{"n_layer": 8, "d_model": 256, "n_experts": 128, "experts_per_token": 8, "d_expert": 32, "d_shared_expert": 64, "activation": "swiglu", "moe_layers": [2, 3, 4, 5, 6, 7], "router_score": "softmax", "normalize_top_k": true, "routed_scale": 2.83, "balance_loss": 0.0187, "balance_bias": false, "router_bias": true, "n_groups": 8, "groups_per_token": 2, "init_std_router": 0.0304, "lr_router": 0.000439, "n_head": 4, "n_kv_head": 1, "head_dim": 64, "vocab_size": 16384, "norm": "rmsnorm", "norm_place": "pre", "norm_eps": 1e-05, "positions": "rope", "rope_base": 10000.0, "rope_fraction": 1.0, "qk_norm": false, "attn_scale": 0.125, "tie_embeddings": true, "parallel_block": false, "init": "uniform", "init_std_qkv": 0.0419, "init_std_o": 0.052, "init_std_up": 0.0599, "init_std_down": 0.0599, "optimizer": "soap_variant", "lr": 0.00424, "weight_decay": 0.0, "lr_head": 0.00822, "grad_clip": 0.5, "warmup_steps": 200, "schedule": "wsd", "decay_fraction": 1.0, "decay_shape": "linear", "final_lr_fraction": 0.0, "batch_tokens": [16384, 32768, 49152], "seq_len": 1024, "doc_mask": false, "train_tokens": 319600000, "steps": 10957, "dataset": "wikipedia_en"}
Below are experts of layer 3 (counted from 0) of a mixture-of-experts language model. Rows are named gate (a neuron's input weights, with its number), up (a neuron's input weights, with its number) and show model dimensions 0-127. Each number is 128 + 32 x the weight over its row's rms, rounded and kept within 0 to 255.
Before each expert's rows: "mostly gets" lists some tokens that are sent to it at least half of the time. This comes from a sample of Wikipedia text that the model never trained on.

# expert 83
mostly gets: " MF", "TC", " Apps", " Phylum", " FW", " Communist"
gate0 [ 94 113 162 134  81 117 167 135 160 140 156  88 134 108 144 156 125  95 120 108 117 152  43 146  98 138 103 174  99 121 126 194 160 102 139 162 106 206 137 150 120  99 115  90 148 186  91 162 118 119 127 201 164 166  67 134 119 100 156 106 176 122 125 137 133 115 103 173  99 145 102 129 144 106 163  97 133  91 104 161  99  92 139 155 141  76 148 183 128 143  81 142 211 104 141 144 126  93 122 188  92 133 173 121 109 164  98 130 120 109  47 150  91 107 130 153 141 195 101 189  63 106 160 114  86 124 128  79]
up0 [129 128  80 101  84 158 118  93  84 125 142 166  28  76 154  70 108 111 156 111 141 172 167 123 120  73 146 128 133 154  97 115 200 169 124  97  85 161 123  97 104  98 133 134  70 150 150  86 148 102 111 130  61 118  98 148 193 150 132 136 137 102 132 208 174 105 162 177  96 161  76 138 130 125  98  81  93 128 116 135 150 145 127 205 147 142 131 139 187 152  79  85 113  98 109 115  55 138 142 112 135 182 120 182 142 146 164 113 102  81 114 114 121 134 114 149 148 116  66 175 117 100 114 116 125 108  90 155]
gate1 [ 90 110  49 155 137 189 126  77 141 123 117 136 151 118 154  65 108  79 121 108  82 154 138 124  87 157 132 135  96 151 239  49  74 105 177 123  88 111 145  97  93  62 197 144 129 186  80 111 137 138 126 121 137 153 135 169 114 124 140 129 151 120 184 122 178 114 201 121 172  86 121 177 106 144 161 113 152 148 161 133 120 134 145 167  46 110  77 126 115 146 127  75 148  76 100 142 123 100 114 136 137 202 132 120  50 141 143  77 129 109 188  95 105 155  75 144 137 122 117 141 147 112 179 144 141 111 111 125]
up1 [171  98 111 127 173 102 139 154  96  89 125  56 102 140 113 110 177 112 191  62 132 184 163 124 161 173 119 157  88 137  82 123 201  76  80 147 129 146 141 131 153 153 195 117 205 113  86 150 143 166 124 166 121 110 123 141 133 108 147  95 106  94 147 157 176 164 147 161 171 106 161 183 125  98 114  91 181 133 123 137 129 158 158 145 117 164 100 107 107 136 168 104 132 115 126 157 181 110 169 144 104 124 144 172 136 184  55 186 150 161 131 126 115 154 150 212  97 116 184 112 153 162 138 117  67  92 110  84]
gate2 [125 147  65 127 112 137 114  77 161  72 163  69 197 150 174 145  97  82 170 117 127 178 131 174  65 162 124 132 129 106 124 160 159 105 147 145  89 143 126 184 160 111 133 179 135 173  52  73 131  89 136 181  49  98 128  73  83 191  72 109 142 122  97 126 104  86  97  75 171 125 113 178 190 171 138  96 142 119 162 167 159  55 113 147 160  96 113 151 114  93 136  78 145 104 100 127  87 179 131 139 132 103 151 101 142 144 127 114 125 115 127 105  75 131 170 179 148  99 173 104 133  75 119 127  70 139  64  93]
up2 [127 146 129 148 153 108 133 172  64 179  92 124 126 125 134 105 120 192 165  91 134 168 115 120 190 122 142 143 107  99 145 109 133 161 145 100 140  91  73 120 109 112 186 135 112  85  89 152 136 152  99 138 176 107 100 119 160 209 168  83 119 130 102 139 131 216  97 150 119  72 181 162  95  66 169 112  57 130 118 125 164  79  91 173  94  83 124 128 126 164 147 144 171 124 121 108  77 100 114 147 114 154 128 170 122 145 154 140 131 142 111  72 142 110 100 165 100 136  72 119 130 164  92 144  65 107 124 140]

# expert 20
mostly gets: " the", " his", "The", " its", " their", " The"
gate3 [159  76 103 140 138  68 102 135 121 130 163 104  79 105 123 128 147  92 191 122 135  94 156 171 145 105 187 129 154 148 141  73 116 137 106 163 108 132 142 192 136 186 112 106 116 152 132 132 139 160 116  88  73 125 135 100 127 170 146 142 198 102 178 145 135  99  95 132  77 158 100 117 159 134 108 123 119 183 106 110 145 158 137 168 134 104  83 171 109 143  63 149 138 136 131  62  92 152 110 137  51 147 161 111 179 140 149 163 105 125 103 157  93 145  64 146 112 159  99  83 160 102 151 214 140 156 113 118]
up3 [141 137 148 149 123 102 136 134 191 101 200 175  78 113 147 121 140 100 103 158 101 131 170 147 108 147 113 117  56 163  72 155 110 141  81  94 130 141  97 127 109 153 141  97 127 173  87 144 177 182 141 194 139  90 137  90  86 152 160 169  98  96 133 123 103 157 152 171  96 147 129  86 132  93 126 100 116 215  73 134 129 130 130  87 138 154 146  90 185 162 127 146 141  73 140 110 122 116 156 102 161 144 169 134 119 146 100 138 159 180 102  74 173 178 164 107 128 164 147 113 111 129 131 144 129 163 142  90]
gate4 [ 83 110 120 121 159 117 148 125 157 187 127 181  94 126 139 152 132 139  89 134 171 126  87 125 134 205 135 158 117  94 150 143 132 111 150 160 149 120 205 165 135 153 161 170 138  58 123 142 176 154 171 119 113 138  90 163 152 123 191 155 101 175 181 125 116  39 154 101 142 139 136 103 122 105 169 107 200 130 115 140 159 159 190 100 142 120  97 147 132 123 110 146 145  75 172 112 124  62 199  90 106  90 130 137 137 149 143 171 114 109 120 122  73 108 124 118  90 162 185 174 146 138 174 162 175 177  94 124]
up4 [ 98 130 148 109 103 116 213 152  90  76 134 124 170 150 121  96 169 153 176  91 151 117  95 114 147  66 135 146 141 156 151 122 176  94 133  92 122 137 180 122 132 194 185 130 184 165 160 167 123  95 103 156 111  86 134 132 121 124 111 111 149 155 106 113  64  99 153 108 104 147 160 108 142 164 101  53  91 101  98 148 189  26 140 165 157 120 146 132 113 127 135  96 105 118  95 121  45 122  51  88 103 125 108 106 142  94  89 115 106 172 147 155 142 132 123 145 125  78 138 103  83 105 116 105 100 107 122 150]
gate5 [167 137 127 106 116  82  96 158 159 124 165  88 131 130 148 191 142 146 120  83 146 144 130 167 144 101 155 118 188 158 114 130 163 153 113  90 105 147 224 106 176 113 195 115 136  41  86 147 128 116 162 104 112  70  80 114 195 108 160 167 126 201 140 101  90 152 150 133 124 153 147 149 132 144 157 112 113  77 177 113  62 157 119 138 170 128  74 169 111 130  67 110 138  84 119 126 110 157 156 152 139  99 125 113 121 145  99 159 145 104 141 146  83 187 160 138 146 161 182 113 158 141 168 117 169 150 114 139]
up5 [ 87 123 198 121 138  91 130  95 131  95 106 137 123  85 161 116 170 148 157 136 102 141  65  98 117  70 131 152 169 163 127  86 100  93  26 110 174 142  79 107 144  92  90 141 160 122 132 120  54 108 120 123 148 137  85 177 119  79 169 131  56 171 173 116  73 132 188  97 155  90 142 178 133 150 110 138 139 178 127 183 153 158 187  96 136  87 115 200  82 161 130 122 153  83 113  88  64 145  92 123 160 103 100  84 152 130 124 121 114  96 106 180 120 120 115 176 136 111 175 112  88 177 121 109 129 113 153 141]

# expert 18
mostly gets: " this", " The", "The", " the", " these", " This"
gate3 [142 150  87 112 139 128 128 185 136 137 100 176 128  87 166 182 123 180 151  72  67 119  98 148 134 160  87 145  77 130 159 149 154 122 187 136 178 147 106 148 164 105 183 118 136 120 135 123 158 128 142 154  76  33 131 104 110 191 126 136 165 161 191 147 179 109  69  79 137 168 161 128 104 133 144 142 188 178 128  99 106 139 130 163  76 159  78 103 105 167 107  95 128  95 129 112 102 162 189  90 125  76 118 146 116 168  98  78 113 107  73  67 153 110 143 139 107  88 146 120 166  45 142 140  98 161 126 126]
up3 [172 148 156 134 129 156 119 198 120  76 165 140 134 141  83 112 104  94 137 125 144 141 150 101 105  96 136  96 106 143 124  97 111 114 175 133 108 149 147 140 192 126 142 112 134 175 106 153 145 115 108 102 149  74 172 101 113 115  95 133 142 106  79 158 166 122 115 191 149 154 117  98 115 130 115 125 122 125 129 158 166 134  52  76  87 174 143 162 159  80 219 164 137 164 101 160  87 142 135 206  95 152 122 148 140 135 165 171  89 154  75 138 126 103 128 152  54  34 105 190 123  88 122 124 190 156  79 114]
gate4 [ 72 119 110  93 159 160 104 123 143 109 170  82 125 131 162  98 158  51 118 111 135 114 107 164 103 120 127  94 113 102 107 140 143 165 160 191 162 103 187 155 164 147 168 105 115 144 209 179  49 126 128 168 144 176 104 159 114 192 151 150 112 130  90 120 167 120 126 129 148  87 175 116 140  99 107  77 180 121 173 120 125 160 162  86 182 176 147 108 105 110  88 133  95 102 113  89 168 115 114 163 120 203 118 127 104 173 120 174  92 181 188 141 154 129 162 106 131 185 152 130 117 128 161 137  83 135 138  94]
up4 [118 150 119 175 141 135 162  93 165 173 161 113 138 123 173  79 123 150 183 104 153 114 168 128 127 168 108 108 121 111 160 118 101 120 121 134  91  36  96  71 157 101 127 140 139 129 159 170 128 117  88 122  84 170 130 157 106 115 125 119  92 119 168 128 165 162 155 128 143 126 106 143 151 161  92 139 112 179 128  99 138 137  77 160 155  65 108 120 103 101  98  90  91  84  88 145 118  72 160 103 117 128 127  92 142  61 148 136 122 180 114 100 113 108 158 146  97  88 143 151  81 127 141  73  91  88  68 118]
gate5 [142 138 138  94 150 162 124  98 158 134 143 129 100 133 162 134 146 168 166 137 174 159  80 143 205 175 155 154 118  88 132 142 160  87 127 142 138  49 153  91 129 123 150 148 166 124 128 108 123 178 148 142 145 113 117  78 148 131  95 163 120  97 123 142 120 184 193 129  76  91 149 149 187  78 126 106 139 112  93 138 121 151  87  59 215 111 155 145 149 122 133 100 101  88 127 149 110 109 132  69  95 128 118 101 122 128 119  80 109 154 126 146 128 150  84 150 164 132  95 120 147 174 119 179 124 193 132 178]
up5 [194 125 155 100  80 152  62 119 189 149 106  92 155 214 131 133 119 136 110 143 149 129 124 169 129 163 164 104 166 126 168 139  95 141 170 140  87  64 139 186 170 159 135 117 124 143  97 147 118  77 111  87  97 182 152 121  98 108 173  97  84 130  99 110 157 154 112 134  46 123 137  90  79 152 166 109 109 121 167 133 127  87 131  67 154 106 136  98 115 171 138  96 182 119 124 131 182 125 108 158 104 146 157 107 110  90 139 133 180 157 186 134 110 125 124 109 111 168 137 169 110 159 124  91 133 113 103 141]

# expert 40
mostly gets: " ==", "ating", " provide", "aded", "ided", "ited"
gate0 [111 118 116 145 155 164 140 130  87 151 168 151 114 131 120  90 108 151 124 100 121 109 114 168 160 123 138 179 111  96 110 117 174 124 133 128 101 121 109 118 149  92  80  97 165 175 127 119 148  98  66 138 173  65 145  48 135 157 199 118 170  65 148 140 103 162 105 100 153  65 106 121 133 105 140 114 132 143 110 165 172  89  97 118 156 126 159 140 171 149 207  95 174  90 107 137  80 171 117 131 108 118 114  92 142 141 132  90 188 111  96 126 152 177 113 149 155  75 139  94 155 157 131 149 159  43  79  66]
up0 [ 27 130  78 124 123 132 147 138 128 163 159 103 114 201 156 138 146 135  84 125  71 142 118 119 138 134 214 106 106  68 104 138 129  80 110 131 101 198 199  90 191 169 182  93 150 121 138 124 159 119 142  98  74  94 108 168 114 111 144 190  99 127  95 157 133 180 131 141  95 138 112 102 101 109 139 102  98 136 197 121 101  83 127 121 137 166  89 139 152 166  93 225 141 153 102 185 108  80 170 126  82  88 155 102 107 125 187 122  80 122 101 163 136 175  96  78  92 124 110 129 146 110 170 110 124 104 130 116]
gate1 [101 101  58 106 188 181 131 108 173 168 103 137 191 141  87 165 175 147 119 132 118 122 121  68 114 108 101 139 120 146 108 119 170 138 121 150 137 130 153 128 138 158 120 142 102  89  78 110 114 142 162 221  66  56 217 160 141 142 158 116 138 180 155  70 173 103 139 107 121  49 153 117 129 144  80 154 122 147 139 152 164 132 114  96  97 142 123 115 114  75 125 156 140 139 175 234  90  92 143  97 151 137 114 115 127  50 117 136 152 111 115  66 171 168 122 119 149 135 140 152 112 101 199 126 144 104 120 158]
up1 [120 137 136 113 134 107 137 143 140 103 123 152  80 130 116  86 103  97 112 126 119  91  94  89 144 154 120 129  88 137  83 163  84 115 138 129 101  75 113 162 163 150 115 109 124 130 167 136  88 146 161 140 116 148  80 147 124  61 111 169 119 113  47 199 142  95  87 137 102 120 145 130 106 147 141  80 121  73  93 141  56 108 156 217 117 134  87  94 127 157  91 137 156 135  60  82 140 140 135 134  55 103 153 131  75  94 111 150 121 117 164  96 129 144 121  71 106  88 122 146  98 173  98 148 138 193  63 111]
gate2 [142  66 126 145 144  79 165 155 124 152  83 117 163 152  81 127 156 119 136 148 145 124 112 133 137 122 175 157 122 128 126 167  94 130 146 127 124 118  93 108 149 150  94 123 146 152  79  93 182 150  75  87 131 145 121  93  70  98 124 127  84 123  92 103 157 101 123 133 103 125 114  96 126 104 155 115 173 116 148 142 187  88 122  98 124 185  83 147 125  76  90 187 147 159 135  88 149 117 133 130 150 108 145 183 124 171 142 128 137 132  92 118 136 133 158 112 183  99 132 121 119 151 123 134 157  97 171  97]
up2 [167 116 117 126  88 115 145 132 174 152  76 171 128 153 127  78  76 148 159  96 153 108  98  79 119 144 124 157 162 148 146 133  74 119 137 118  78 142  96  80 116 112 101  96 145 140 154 166 131 146 130 134 117 171  80  96 102 153  98 109 109 129  78 109 151 164  72  78 170 150  34 141 134 172 146 122 174 115  86  89 112 155 156  74 167 173  93  97 146  62 105 116 188  95 100 125 145 156 100 129 101  91 135 155 184 134 228 115 171 143  92 155 117  87 121 174  89 164 168 104 145 152 127 119 128 120 157 131]

# expert 27
mostly gets: " the", " his", " a", "The", " its", " their"
gate3 [111 119  89 161 126 108 116  95 171 141 155 136 122 165 124 132  94 128 132  80 132 130 151 106 167 161 119  94 136 146 154 125 143  85 100  96 101 127 143 111 149 126 115  98 103  86 141  80 114 104  87 113 123 173 122 110 112 204 138 103 116 177 143 193 130 158 105 130  97 144  92 130 118 148  95 157 177 148 172  98 105 145 176 111 167 126 156  96 128  81 175 112 145 123 150  95 148  73 178  82  71 191 142  79  53 154  96 147 128 130 127 180  97 141 178 159 184 123 102 135 125  85 113 151 157 114 104  97]
up3 [ 98 128 105 167 141 119  80 102 152 151 108 131 113  91 160 111 112  44 158 141 132 141  84 106 152 126  92 170 154 172 153 114 102 177  69  90 165 144  76 127 122  93 168 141 137 149  84 135 159 125 168 153 113 110  87  78 108 139 108 162 148  88 204  82 144 149 151 117 160  89 129  91 141 133 159 120 101  93 102 165 152  85 124 158 140 140 107 141 127 156 131 129 147  88  97 111 100 135 179 161 171 105 150 121 121 128 154 118  71 160 140 118  83 108 119 157 127 100 183 122 198 166 139 164 144 114 139 170]
gate4 [130 135 111 118 141 121 121 152 135 127 140  79 121 103 120 170 146 172 145 122  73 132 132 136 184 123 145 141 154  66 135 142 144  91 134 134 139 175  92 137 141  91 157  80 144 164  77 145 104 187 159 170  79 138 126 119 129 127 204 201 108  58 147 144 122 116 122 145  48 135 111 153 133  93  96  97 171 157 136 146 118 114 142 160  78 172 130 139 162 157 117 173 127 113 129 106 136 136 146 115 131 103 157 162 118 121  75  71 166 130 143 148  97  84 139 106  87 156 134  84 148 103 172 112 106  83  78 126]
up4 [142 124 104  68 159 130 133 142  91 133 107  63 134 135 179 129 124 113 121 157 126 119 109 130 189 148 184 157 132  37 114 155 159 187  76 143 135 168  72 142 127 152  96 119 159 124 126 176 198 153 105 124  81 128 204 177 148  93 137 123 142 103 124 128 121 122 122 152 134 126 156 135 160  36  99 113 143  98 167 169 214 136 116 115 105 172 137 149  89 111 110  98 121 175 118 144 119 188 130  90 134 164 186 144  90  76 159 129 152 138  96 141 188 150 186 111 142 198 126 134  72 150 118 106 127 141 121 113]
gate5 [ 86  81 122 139 143 138  87 139 168 107 107 120 122 144  85 123 157 166 145 133 146 117 117 162  69 123 189 167 129 144  90  82 155 101 136 133 177 116 130 156 178 133 125  59 120 164  84  77 164  87 115  68 132  90 112 122 138 120 207  94 130 170 128 125 108  75 175 117 144 166 120 133 111 172 112  94 122 150  90 130 167  84 132 144 185 130 114 129 191 154 110 133 128 111 119 105 141 185  98 149  93  33  96 109 103 131 114 120 119 157 146 107 102 116 122 152 106 167 100 152 175  90 102 193  83 128 170 148]
up5 [ 76 101 117 177 167 113 132 179 151 142 107 125  86 117 117  90  88 100 149  98 127  89  72 135  99 124 181 110 139 106 101 135 122 136 115 117 133 185  83  83 143 141 121 131 122 115 118 143 119  84 142 115 126  84 117 103 218 120 166 111 124 109 133 165  44  99 128 140 147 185 122 181 133 103  90 126 106 140 117 117 173 152 106 152 119 141 146 116 146 106 148 101 141 102  92 143 124 140 136 147  81 135  70 174 144 198 117 127 185 189 186 160  81 117 145 150  70 195 148 165 124 137 122 156  92 123 118  56]

# expert 39
mostly gets: " Votes", " Goals", "ating", "ided", " asked", " care"
gate0 [162 101 136 128  79 117  78  86 160 120 122  88  81 135  94 135 133 133  48 135 113 135 114 161 148 129 112  77 132 112 162 111 101 159  84  98  77 130 126 105 188 104 125 103 125 116 167 154 177 157 149 108 137  83 213 132 137 147 148  89 130 124 176 144 167 152 201 128 141  96 124  83  78 154  88 171 171 156 167 129 126 136 149 139 108 134  81 162 113 104 125 237 114 142 117 197 163 143 204 102 118 140 155 151 138 115 115 170 144 110 143 142 145 119 101 132 142  94 121 194  70  59 170 194 176 138 178 124]
up0 [124 174 129 172 154 190  87 127 161  48 142 116 106 195 166 169  87 142 167 110 128  67 149 170 130 117 135  90 146 103  97 133 133 118 166 148 141  64 101 118  77 147  63 143 103 160 149 128  90 137  85 120 163 172 142 152 144 140 113 132 131 137  84 143 144 116 165 134 154 149 124 121 157  89 129  70  87  92 139 116 129 136 133 115 144 141 158 111 135 118 136 125 107 141 128 116 122  59 197 105 140  64 194  78 187 132 140 108 128 135 178  90  78  98 134 121 113 178 188 123 156  94 161 146  96 127 123 104]
gate1 [157 146  84 138 109 132 135 142  96 140 157 117 146 170  43 155 173 161 120 170  98  72 131 127 145 156 128 134 139  82 159 120 152 127 140 172 156  66  53  66 164 124 139 121 134 157 170 136 119 151  91 106  95  79 110 107 113 113 163  73 136 105 163  91 124  87 116 110  84 167  87 115 116 105 112 107 151 152 145 186 139 169 127 161 181 157 126 156 170 184 114 102 100 144 101 185 159  92 139 127 139 137 230 151 116 125 176 124  80  75 156 156  83 149 124 163 130 103 113 128 104 159 161 115 113 118  97  74]
up1 [162 140  87 165 182 108  86 113 146 139 171 103 108 158 134  95 186  65 160 144 140 148  88 126 141 146 171 154 119 101 146 137 158 168  41  82 105 129 153  86 154 102 104 142 105 139 127 187 122  89 105 162 168  45 139 141 104  55 227 134 101 167 150  91 135  93 156 121 146 162 221 154  61 141 113 156 141  94 128 165 134 145 127 157 117 111 155 138 146 193 147 177 101 101 123 144 104 128  80 195 157  91 112 154 132 127 140 139  79 141  83  84 172 135 150  84 121 107 113 171 124 170 139  77 142 130 136 143]
gate2 [148  98 118 143 136 114  87 106 148 122 203 158 194 111  86 131 120 157 136 138  85 163 144  95 126 150  77 166 105 134 144 161 102 135 155 107 174 152  97 173 134 113 140 115 127 113 131 118 157 128 133 134  92 109 160 124  68 110 193  58 153 166 112 151 151  86 218 137  85 138 132 138  75 119 146 108  82 133 132 125 125  83 143 148 192 125 136 131 102 159 153  98 176  56 132 192 112 115 111 164 151 130 135 100 131 101  59 153  85 176 164 116 176 124 100 147 175 109 177 159 147 163  94 115 124  84 187 175]
up2 [138 149 102 110 162  49 133  75  49 105 156 173 116  80 136 133 176  89 154 109  85  92 131 141  94 138 157 146 167 157 121 108  78 122  55 132 179 107 116 182 135 113 128 114 135 135 172  47 134 204 134 138 133 161 111 143 129 106 123 171  80 116 135 126 165 101 160 143 162 191 104 121 151 145 137 131 138 142 122 146 125 177  92 183  97 135 129  68 120  78 158 139 169 120 173 111 107  78 174  90  83 132 100 163 175  77 150  99  97 116  94 158 149 170 146  84 186  72 127  60 153 170 164 147 147 137 130 205]

# expert 84
mostly gets: "–", " MF", "TC", " Apps", " FW", "SP"
gate0 [130 102 148 147 124 176  72  76 138 121 144 137 106 175 129 169  86 108 163  95 105 109 159 168 156  98 141 164 109 122 151 106 132 141 103 131 113  81 123 100 133 114 132 144 130 145 149  46 193 140 136 138 177 104  56 178 116 104 113 104  62 134 131 145 121 167 160  83 143 120 107  90 135 107 127 139 115 101 162 215 131 118  87 191  80  98 151 105 130 148 136 118  91 108 129  91 176  72 161 136 105 130 168 109 107 158 115  72  74 132 128 126  65 143 163 125  91 113 130 202 170 188 155 122 137 115  97 159]
up0 [127 113  81 152 109 125 145 134 139 175 147 132 147 117 156 181 107 123 213 171 118 118 151 111  99 124 120 122  60 167  87 107 127  98 111 136 135 105 153 101  77 146 100 103 171 150 193 105 153 128 142 131 183  88 136 159 134 107 102  90 167 168 144  99 125 161 203  50 162 106 127  74 104 135 118 125  87 100 182 160  75 164 153  61 116 145 112  78 161 174 141  74  96 134 106 152  72 127  70  90 190 127 151 112  78 118 144 112 128 162 118 126 167  77 147 124 104  99 133 154  79 145  85 117 143 143 105 105]
gate1 [108 150 144 130 104  77 187 129 137 153 101 147 143 166 115  80 142 145 126 177 130  86  86 149 174 112 144 159 195 118  94  89 126 108 156 122 120 151 119 117 114 119  77 142 137  91 120  54 125  66 145 106 115 117 154 154 144  58 168 126  99 135 153 141 126  94  71 130 199 121 105 166 119 112 108  66 126 125 149 137 150 141 159 126 156 159  88 174 184 135 116 137 134  87 141 102 178 219 197  74 111  92  88 178 111 155 116 124 116 140  97 100  94 142 185 166 173 163 104 159 114  42 150 153 178 102 167 100]
up1 [115 149 116 188 137 165  95  87 154 105 148 115 129 115 138  87 135 110 123 172 187  93 116  77 122  55  73 125  91  78 136  61 147 124 106 123  91 111  61 173 128 157 159 151 135 142 117 185 152 158  96  59 136  98 160 120 106 159 117 128  89 122 123 117 153 102 154 104 106 152 108 134  83 145 140 139 134 160 121 158 118 129 114 150 115 145 157 112 146 139 122 186 158 157 153 118  88 161 109  68 130 198  90 155 131 134 134  42 144 129 126 153 113 154 107 149 129 150  57  69 117 145 128  62 104 111 127 198]
gate2 [ 97 181 112 135  96 130 133 137 164 111 137 109 132 130 114 134 173 165 141 173 116 118  71 132 112  97 129 146 114  68  99 167  90  95 151 157 133 119 155 141 106 146 186 136  84 113 159 133  88  83 209 113  53 143 175 145 163 130 144  87 143 145 207 211 128  49 150 106 202 144 162 136  32 145 188 136 182  83 147 144 154 168 179 154 130 138 174 139 119 129 129 150 168 161  90 157 111 157  99 139 112 162 163 142 115 164 167 143 161 175 120 139  77 100 123 137 110 130  84 122 104 131 136 138 114  88  93 127]
up2 [ 83 110 158 150 110 149 100 138 177 122 176 135 128 121 128 139 118 125  99 162 171 106  84 123 191 137 135  94 193  78  89 144  99 111 117 163 157 144 158 169  96 130 161  65 185 117 125  76 102 161  46 101 143  96 180 118 138 150 179 179 154 140  97  56 154 151  97 104 206 125 125  66  89  85 130 147 158 152 118 173  84 173 125 130 136 107 103 193 111 128 156 109 130 161  76 147 123 129 146 147 171 136 138  37 129 158 137 126 130 147 134 124 128 142 101 144 172 169  70 115 123 126 102 148 187 164 119 110]